{
  "router_score": "softmax",
  "router_z_loss": 0.0001,
  "rope_base": 1720.0,
  "qk_norm": false,
  "attn_scale": 0.177,
  "init": "normal",
  "lr": 0.00731
}
Below are experts of layer 3 (counted from 0) of a mixture-of-experts language model. Rows are named router (the router's row for the expert), down (a neuron's output weights, with its number) and show model dimensions 0-79. Each number is 128 + 24 x the weight over its row's rms, rounded and kept within 0 to 255.
After each expert's rows: "comes before" lists some tokens at least twice as common just after its tokens as in all text. This comes from a sample of Wikipedia text that the model never trained on. Tokens count by the router's weight.

# expert 205
router [147 150 109 112  97 128 102 141 107 139 101 111 105 182 141 108 134 162 147  90 169 172 150 136 157 140 101  96 154 122 120 101 141 164  94 155 160 166 117 106 103 152 118 119 141  96 147 153 167 103 169 132  76 139 100 134 140  98 143 136 149 122 151 153 153 145  99  94 157 132 126 150 136 147 108  95  96 141  96 105]
down0 [ 95 149 146  95  80 141 126 125 122 130 103 101 136 112 123 179 169 135 116 133 135 130 128 147 136 141 156 107 112 152 143 146 125 131 128 153 143 144 103 152 114 162 121 167 155 126 104 142  96 141 115 109 171 131 107 134 115 109 110 128 180  87 147 120 144 122 112  98 110 136 134 110  76 149 116 155 119 132  98 144]
comes before: "-", "%", ".", "q", "born", "19"

# expert 152
router [133 153 142 128 129 102  55 146 116 102 111 153  73 147 130 108 162 138 173 131 143 130 134 107 187 185 110 114 136 112 147  97 144 120 131 145 132 116 124 104 137 123 140 145 131  98 117 128 150 133 134 104 119 161 109 142 169 117 145 116 142 166 166 147 140 159  81 106 157 103 100 137 104 115  77 137 116 169 132 110]
down0 [177 142 112 171 136 112 125 139 135 133 129 116 158 129 123 149 115 118 125 108 128 122  88 123 120 145 117 134 162 122 116 126  86 121  99 126  98 163 130 130 128 128 108  87 151  95 111 154 119 135 134 163 143 138 133 105 126 130 129 131 137 124 116 158 157 158 109  87 186 137 116 148  92 123 103  95  99 129 171 127]
comes before: "The", "===", "-", "==", "American", "S"

# expert 115
router [143 156 103 103  91 140 100 146 105 143 109 111 109 175 137 100 129 160 153  90 159 167 148 143 162 139 105  88 145 117 119 100 140 164  94 158 161 168 119 114 101 150 120 123 139  95 150 153 165 111 165 121  89 137 102 134 142  95 146 128 150 131 146 151 146 135  98  98 154 131 127 151 134 142 104  86  95 134  94 101]
down0 [173 136 116 116  81 121 139  94 173 120 106 109 108 170 148 106 142 120 127  96 132 135 115 144 110 116 129 139  92 112 122 163 129 138 132 168  97 112 121 116 100 112 115 108 131 127 126 131 123 101 123  74  97 134 137 130 122 111 143 163 143 158 165 148 123 146 113 134 113 117 161 188 141 107 134 126 141 118 155 122]
comes before: "20", "-", "19", "2", "1", "6"

# expert 210
router [137 153 101 109  98 137  97 137 100 132 100 116 111 178 133 102 129 159 152  91 167 170 157 144 157 146 105  85 147 118 118 102 150 165  90 159 161 165 120 105 102 147 122 120 145  88 149 154 161 112 160 129  88 139 100 132 145 100 138 134 147 130 150 152 146 134  97 101 158 128 132 148 129 142 110  93  99 133  91  98]
down0 [145 122 106 114 151 141 155 109 135 143 161 157 179 135 115 111 161 122  78 146 117 131 110 116  96  97 112 147 109  77  94  92 129 168 136 115 117 154  95 135 138  92 139 109 154 114 127 128 118 119  87  84 137 134 126 200 104 100 114 123 144 108 107 162 169 154 131  85 135 145 130  84 119 141 135 131 105 121 125  78]
comes before: "19", "0", "20", " -", "8", "4"

# expert 84
router [147 154  95 108  94 134  99 139 105 134 108 118 113 175 130 105 137 160 153  89 161 168 162 142 159 141 102  90 150 116 114 104 141 163  96 157 165 169 120 111 100 146 121 119 135  96 148 149 159 106 160 130  87 133 104 139 139  99 143 123 151 127 149 150 152 135  97 101 156 133 124 156 134 150 112  92  90 146  92  98]
down0 [143  90 111  95 101 141 152  74  66  79 168 101  81 142 133 124 131 141 115 176 139 134 145 148  63 112 151 122 133 166 115 132 145 125  77 125 152 131 123 124 180  99 111 174 117 101 134  81 104 119 129 138 119 124  89 155 147 160 147 116  94 118 149 138 150 139 144 148 163 147 135 122 103 137 121 127  93  93 135 164]
comes before: " ", "20", " |\n", "19", "ince", "ether"

# expert 43
router [175 129 128 124 127 147 139 138 133 138 100 125 134 160 137 113 157 132 172  95 108 142 140 129 176 155 111  99 125 140 151  91 151 132  88 144 140 176 152  98 126 145 108 151 154 127 122 136 165 123 116 113 133 132 106 146 185 113 110 128 129 102 134 166 153 169  90 130 130 133 107 119 150 121 107 122 111 165  83  95]
down0 [146  92 127 175 139 141 131 137 139 116 131  80 115 115 128 132 162  96 112 101 113 144 119  93 140 117 114 165 166 117 107 142  83 121 141  96 130 123 138 117  98 127 152 134 139 134 151 136 118 141  91 127 157 136 116 153 144 102 155 106  89 140 164 150 149 134 161 150 151 157 123 131 180 116 130 137 117 116 126 116]
comes before: " ", " —", " +", " −", " N", " ."

# expert 98
router [146 133 128 161 115 136  79 166 103  91 101 143 128 126 118 115 108 155 169 140 116 138 142 105 156 121  95 147 135 112 120  83 146  94 124 146 158 103 117  68 112 107 114 140 160 108 136 155 115 124 125  94 136 132 126 123 152 128 134 161 135 136 133 125 128 148 114 111 152 162 102 162 126 139 111 138 107 171 142 106]
down0 [157 129 153 101 178 123 124 137 131 167 109 153  91 138 144 125 128 137 161 135 130 133 106 107 170  97 157 171 120 115 114 107 158 135 117 145  95 123 118 153 119  98 149  81  65 147 116 133 105 141 123 145 175  97 133  95 106 133 134  74  85 116 152 139 134 101 145 116 148 109 117 138 142  89 140 116 129 141 153 159]
comes before: ":", "==\n", "\n", " |", "==\n\n", " ==\n"

# expert 199
router [145 158 136 140  86 102  86 142 123  86 120 151  76 127 116 128 145 139 161  71 158 141 185 131 167 136 142 120 152 126 151  92 111 161  79 142 146 116 146 118 132 156 137  96 133  81 134 141 146  97 120 124 118 140 120 101 150 108 151 131 139 119 145 156 137 116  77 128 116 108 137 118 108 130  93 128 116 158  86 104]
down0 [ 96 147 127 154 121 126 111 111 129 131 168 146 149 141 160 182 123 147 180 132 120  89  73 117 109 110 123 126 144 145 121 102 181 206 123 142 151 147 127 139 124 136 134 150 121  87 108 111 149 103 131  58 133 125 117 135 105 120 182  97 135 121 127  85 174 124 153 105 108 135 132 164 138 138 130 164 159 129 129 132]
comes before: "19", "20", "born", "M", "C", "S"

# expert 145
router [172 130  98 151 111  96  79 129 115 125 104 157  98 157 158  90 126 152 138 119 112 137 114  91 115 117  82 135 153 127 124  86 126 168 121 142 153 139 114 110 100 119  95 110 121 134 153 150 112 140 104 146 128 142 135 116 122 106 121 153 155 154 128 120 156 113 127 115 158 128 154 179 138 159 119 124 123 132 129 156]
down0 [118 123 119 157 165 126  98 124 178 135 132 111 132 105 133 138  75 117 121  92 107 151 114 125 145 125 111 141 127 119  91 134 140 133 128 144 131 158 107 119 140 129 158  64 138  97 133 159 133 160 117 122 128 101 119 104 120 102 130 148 122 149 126 149 137 115 103 146 122 105  92 143 125 128 156 123 153 120 142 192]
comes before: " of", ",", " in", "s", ".", " was"

# expert 32
router [131 124 131 149 111 116  78 144 124 134 114 120  74 132 130 142 139 123 158 119 156 134 142 115 173 169  91  96 146 126 138 107 119 134 103 179 131 139  88 127 143 128 130 147 129  84 108 141 120 131 116  91 113 172  91 129 129 128 154 137 174 125 150 127 118 137 115 132 124  99 104 139 142 125 124 135 116 163 113  91]
down0 [ 97 128 132  97 114 134 136 128 147 119 128 149 153 120 137 124 147 144 123 122 107 136 104 127 155 126 137 127 148 157 119 103  87 133 137 122 142 118 132 109 130 160 152 124  72 193 102 113  97 127 107 112 102 161 117 153 112 109 131 170 108 103 170 116 134 105 117 125 134 147 123 143  98 150 134 118 157 117 164 115]
comes before: "-", "|", "S", "  ", "M", "--"

# expert 216
router [149 152 107 108  90 137  98 135 106 141 109 113 110 177 131  98 133 159 146  88 162 169 158 142 155 139 102  91 149 123 123  97 148 169  92 154 159 169 121  97 111 152 122 125 143  96 147 152 161 116 165 137  96 149 102 133 140  94 142 125 150 137 147 150 154 142  99  99 154 127 136 148 144 145 115  92  97 145  95 103]
down0 [170  95  89 138 174 106 152 146 114 123 179 118 131  82 126 101 161  87 116 101 136 101 118 105 111 140 124 151 103 118 140 118 106 128 117 163  89 123  70 137 128 148 146  96 143 117 101 138 115 132 110 140 140 112 148 152 133 104 153  90 123 129 131 138  95 147 108 126 138 120 124 133 129  76 100 114 150 154 132 154]
comes before: "-", "19", "20", "M", "f", "S"

# expert 237
router [142 155 106 109  94 133 100 137  97 147 109 110 104 175 136  99 129 153 148  88 162 173 153 139 154 141 103  92 149 118 109  95 151 170  93 152 157 164 120 106 109 156 109 123 149  94 146 151 168 103 171 139  91 134 103 130 136 100 142 127 143 135 151 151 147 140  93 103 156 131 131 158 139 144 111  88  96 146  96 100]
down0 [149  97 175 121 154 158 109 129 128 102 129 150 147 137 148 109 156 148  83 131 113 145 154 111 169 141 167 125 125 118 135  79 131 123  86 109  83 108 155 109 149 112 135 116 135 152  85 113 135  82 146 115 151 133 151 121 120 137 129 146 108 111 134 164 113 139 119 119  88 128 156  84 129 135 162 107  96 122 146 132]
comes before: " |", ".", "-", " |\n", "1", "′"

# expert 243
router [185 136 118 131 108 149 138 165 128 141 104 123 121 138 135 113 172 131 140  89 114 144 135 150 168 133 109  90 128 118 167 113 167 180  72 149 166 165 142 125 126 173 101 108 150 121 128 142 146  85 110 146 124 131  96 140 170 113 108 153 144 112 135 156 164 156 125 130 127 109 110 119 135 135  98  97 107 156 109 112]
down0 [144 121 175 139 116 120 136 149 142 153  97 103 118 152  86 146 120 107 114 130 177  65 132 116 107 128 127 106  99 155 151 158 158 152 135 160 111 143 137 128 114 132 168 152 118 131  98  74 109 136 138 134 133 129 128 147  62 111 116 111 127 125 112 148 161 105 168 141 125 144 117  99 131 124 156 138 130 105 144  99]
comes before: " ", " N", " —", " C", " L", " \""

# expert 27
router [146 155 109 105  88 133 104 140  99 135 102 118 110 175 136  97 132 159 149  87 162 164 157 136 155 146 102  88 151 121 117 102 147 169  94 156 159 169 119 108 100 151 120 122 143  93 153 152 167 105 169 125  87 139  99 135 137  99 148 123 148 127 145 152 153 137  97  98 156 133 136 147 131 144 107  91  94 143  93 100]
down0 [151 108 117 104 118 144  68 128 104 173 150 156 134 145  92 144 129 151 133 138  87 136 132 123 122 186  79 175 120 152 104 114 180 101 146 117 107 115 135 109 128 125 104 144 101 138 126 164 156 143 132 153 113 103 134 117  67 111 128 110 148 115 126 144 121  76 118 133 101 123 177 108 142 148 130 130 147 128  93 153]
comes before: "19", "20", "18", " the", " he", "17"

# expert 231
router [148 154 106 110  89 141 104 139 105 140 109 122 117 172 139 100 131 160 148  85 163 168 156 136 161 139 101  89 149 114 124 110 144 164  93 156 162 172 113 109 105 150 126 120 144 100 152 150 166 107 174 136  85 143 102 132 138 100 140 132 153 131 148 155 158 140 101 101 152 137 133 158 135 151 123  96  91 150  96  97]
down0 [ 87 107 170 111 138 141 135 117  99 109 134 109 133 119 153 159 144 156 124 156  98 144  92 157 116  95 111 149 102 141 137 152  79 152 150 162 139 109 125 168 144 146 113 153 128 121 138 120 119  93  77  89 136 138 153 143 120 110 136 147 119 142 118 123 107 162 158 110 144 178 147  59  67 120 120 121 142 125  93  44]
comes before: "-", "|", "yle", "ates", "ep", "one"

# expert 166
router [147 149 102 107  92 134 100 137  99 135 107 114 114 173 141 102 128 162 151  91 167 163 159 138 157 142 104  94 151 116 117 100 141 165  93 143 168 174 117 114 108 154 121 118 151 100 149 156 163 110 167 130  86 140 102 133 144  94 141 129 151 134 152 149 153 137 103  98 160 126 135 152 135 145 109  86  94 139  93  95]
down0 [ 86 173 161 156 164  85 147 141 116 129 101 119  95 157 144  79 122 104 116 157 119 199 100 137  73 123 157 142 118 116  92  81 141 135 145 154 124 147 119 110  96 127 155 116 110 129 173 136 115 127 112 117 129 142 148 136 156 117 153 120 145 179 133 129 180 133 118 129 131 106  87 120 104 155 112 149 122 130 125 111]
comes before: "-", " to", ".\n\n", "′", "ached", "ved"

# expert 17
router [137 155  98 112  87 131 101 130  99 129 101 107 113 164 137 102 134 165 152  85 163 172 153 137 157 145 105  93 143 113 110 103 141 167  92 157 155 169 113 107 102 154 113 124 141  93 138 147 163 100 167 129  86 141  98 130 136  92 141 133 152 126 147 145 153 133  94 102 162 130 129 142 138 142 104  84  97 141  93 101]
down0 [131 156  97 138  88 152 122 125 149 155 133 167 124 130  87 145 119 137 148 139  68 141 117 107  80 123 125 122 167 124 116 138  99 132 112  95 168 134 141 119 151 121 142  99 119  99 113 143 115 131 180 130  83  62 157 142  87 135 142 170 151 140 152 114 126 161 101 127  84 129 129 136 142 135 125 131  95 113 153 109]
comes before: "|", "19", "20", "1", "2", " |\n"

# expert 53
router [162 131  73 150  98 123 106 142  91 125 104 124 142 163 166 117 102 149 132 118 105 135 154  80 122 111 111 119 145 140 127 109 131 127 102 142 161 131 115  84  74 146 174  97 160  99 117 132  90 100 111 136 127 164 114 121 139 114 117 110 149 143 143 125 134 118 114  97 139  87 146 174 142 157 129 109 134 135  90 151]
down0 [132 101 125 118 133 119 165 153 117 133 157 168 143 116  82 166 121 128 152 123 213 113 135 175 147 139 103 131 148 126 110 106 117 125 129 123 115 135 124 105 166 140 167  98 149 158 128 152 150 140 182 145 134 122  78 134 137 108 137 141 106 113 111 132 142 164 119  97 162 158 130 158 129 127  63 142 119 104 137 125]
comes before: " of", ",", ".", " and", " in", ".\n\n"